Below are experts of layer 5 (counted from 0) of a mixture-of-experts language model. Rows are named router (the router's row for the expert), down (a neuron's output weights, with its number) and show model dimensions 256-287. Each number is 500 + 25 x the weight over its row's rms, rounded and kept within 0 to 999. Numbers have three digits each.
After each expert's rows: "raises" lists some tokens whose logits its average output raises strongly, later layers aside. This comes from a sample of Wikipedia text that the model never trained on.

# expert 12
router:457500485485488509460544464497554489438495495485510499532525524495523519521539482507440500492523
down0:483496499506462506505516480504467509472504496498477510488488469482487537514491487491499509518512
down1:522537482437526555451496532491488499520505514487505480462476507505508517486479469529518434521502
down2:533453523530505468516493483519567546525528504452500516474513520516483475508470524515480550493462
down3:485491526506537511511519505514506517485528500500547550532519498532503454471507510512518512553513
down4:498462487501525463525490489531483503491511539491514536520475475489545526519465518481472512487467
down5:472503490487495473522494484539509493524483485489546487529547499523488527483477480527521535493509
down6:495505503512493476483484515485480524507513505494458522500518473510507459492456497535492484520463
raises: "9", "0", "-", "8", "4", "3"

# expert 10
router:421512474490500529496496499464490494451507532507504490533541534498524485488495481502464483497508
down0:496484505523483526547462475535486483522490498471483530517473501509496493471530490517482549509487
down1:538452491524486511475482489542469462527461493536543508468502469514513438520502505493521525514484
down2:524476430507510484536524500498538546503552506486502477510483513475504525471520481504494502536495
down3:536499484481489530522541496436484509509540506493541488499472500515540533536508487438532519523517
down4:517472467493501510530515510510502461508457509493506510496507480454514500492495543515524538534507
down5:499480505483544478489488490500479518493460521524517554448454558507461527525470499490497475516528
down6:488544465487562483507523542503483520490528510482495502520490473502502468504503520522521537509479
raises: "1", "2", "3", "5", "6", "4"

# expert 5
router:486503495498492526530529468477552464488461519437470483555474519491551455475492511500472502507531
down0:514466517503492525506500475486487479473482520522479496521503538531445480518464489524516475502504
down1:493502519501450566529516504475529511504487476475525522498541504567503486511499509485555502488482
down2:532450516473479487482532496469500473550481523469516492535525486485468522475483513487493470511463
down3:463563490483474535485525525493514511488523470480496480473461475525504469518475475485496488461463
down4:483518515486510520509503498516537509515486480517474485504517525482480469518515511515529494494505
down5:532489468458492496500483478480511518513501499483515489508465495475506474501533467504476528520526
down6:498526516478485492500502539468530488485519457457503476461489513487502494470526506546488501495477
raises: "s", "L", "c", "1", "S", "n"

# expert 1
router:491526497486489498443504522502469473470491529496518567512551538535482494532503526488512491528523
down0:481489468525549496500511509511465479561523498491510504545507521526517512506528506470459490473500
down1:479480481499507531463492475494462495538493517483514484464462530476513544498499474507526499538477
down2:521465463502489472511495496511514519474503471549471467498482479490482478523464487481517520496475
down3:518496475502510517502451482500508500451492496507467431523443551532506492499494506517512514447496
down4:522494494554564510475476504503428461491509501493498488511525528492500490515492500522515462527498
down5:458473472486514546495490448533500526467524467462470495523472466504502520519495518542476492538506
down6:494454518501492509520525546487533516504473535528579512511503531482460502521520523545480439423472
raises: "|", "-", "\n", "|---|---|", "|---|---|---|---|", "=="

# expert 11
router:508474475497470506532545461523574485463504512471495521531504497544523518513486511535502515533538
down0:485506480491516484464519526499534485496541527474467473500434521497532481533442527473497497496501
down1:497546470480444467528497491518542524475477456493496503507497463473479553564505477474550490499480
down2:452542506493494504460516527514529477522507496465498492470506564483494478441508518527510536524503
down3:522510478539489499479500544495533488508512521499503502476519508512503496475514476539510477487496
down4:495479498507467518505460471501476503484529506509536500508499520464500481508443468555522453512569
down5:495522542501526513520489526472493463464488489543460512472461513477518485507491481559529542501482
down6:463516484508480560511480511465485490487484519489454481509545518486526458481474522535509514486498
raises: " with", " in", ".", ",", " to", " and"

# expert 7
router:505511504497492506464538484502486506484510539462493527466513538514452506466502474540511459492526
down0:466490486494515483483503527457489486483494500568485496470516507479500513489546502514479474494503
down1:525502476476456476502503492531486508476547450525502479513532470492536455531460467496485533497475
down2:540519482470460531486504529491491501502516475461527457539526508485529513496521494495494499502483
down3:493489505523516495506498498488486502511499470474507528496481537523493540534518507522500469523510
down4:496539541491488530512467477523481512499502500500498514497508515505496521552492457537504522545494
down5:516513484497526480495514458491511501501503473526530524506460497514526537542527530468500527450506
down6:503484493529529495488472483505462508448495524459509515475521496470496503505471440473498517522526
raises: " in", ",", " ", " and", " the"

# expert 8
router:550505516484502498523542518507543487493514538508469475521513579536512540497473459527501505499536
down0:509530498497447519494556531468484521467516498466520500534513500495497534499444491506534530528457
down1:535504486500524499506492502511495499485498521533493508482562490523499525508498478497498488533518
down2:497470488581503484533521500474474514491471533492490504535510510509470488443540534530547496555543
down3:496493492535527526476518539461461494522511495521478492446502529495483478500499526504484469488453
down4:496511500494505553487464505538518516529542487504490526494473455514488528502496502497479529497518
down5:498482494520482470454505476486536537470505481460481485492477512479530489490469525501557515480500
down6:515524464489518512485484485475543507511474479489486518483557446489521478448454518520475476490513
raises: "2", "3", "0", "8", "6", "7"

# expert 4
router:540512484485511467483477499451502500494486512466502542539512517547526480508547535531516481500513
down0:508479464511510509520513482533479495506540514511507484490509510473470535549497527546504500503494
down1:473475490477506465512528486466528442504499550470491506511495545471493466472506516513510497479481
down2:506532489533531509487507500487542514447492492499492494514547502521513507479510499494470449546468
down3:494536513516528485501488517479477476499497548495536503539505541493509456525502439492433507483483
down4:519531509499485533519459501521466483528499496512508543494488484508484527501479500502497487524488
down5:530547497498496503475495509480484495498503497515569482535483490503516514489441485539518514523496
down6:507512500511489530479496483512493464484449494509486484501506500485517483527524504492522517470493
raises: ",", " (", ":"

# expert 0
router:514474524449474492459491478487509470491488521489535490513540542519528513507495503488468479504538
down0:531528500460493436484490509498474479501452493510482496541523499515461508468445479460540507508465
down1:526470504475509496471530512475542540519469495498492470548519504463505502506474533495495533466477
down2:481517527507503480489492501484546503494503508510498509497500533532464460517475510505479512473486
down3:510485491525552484464465495517487488509481505534470495505509481483475542508510511527456508483470
down4:521515513464453475502521486477510509538465533533525492495501533545531563495517500468478555507484
down5:495531507475486469471499510507539510484455494516491491483530477521516486488514482489490552483494
down6:540478536505525533513535473521447473521498522547478494484519487495476502508519516483491506545486
raises: ".", " |", "0", "2", ",", "1"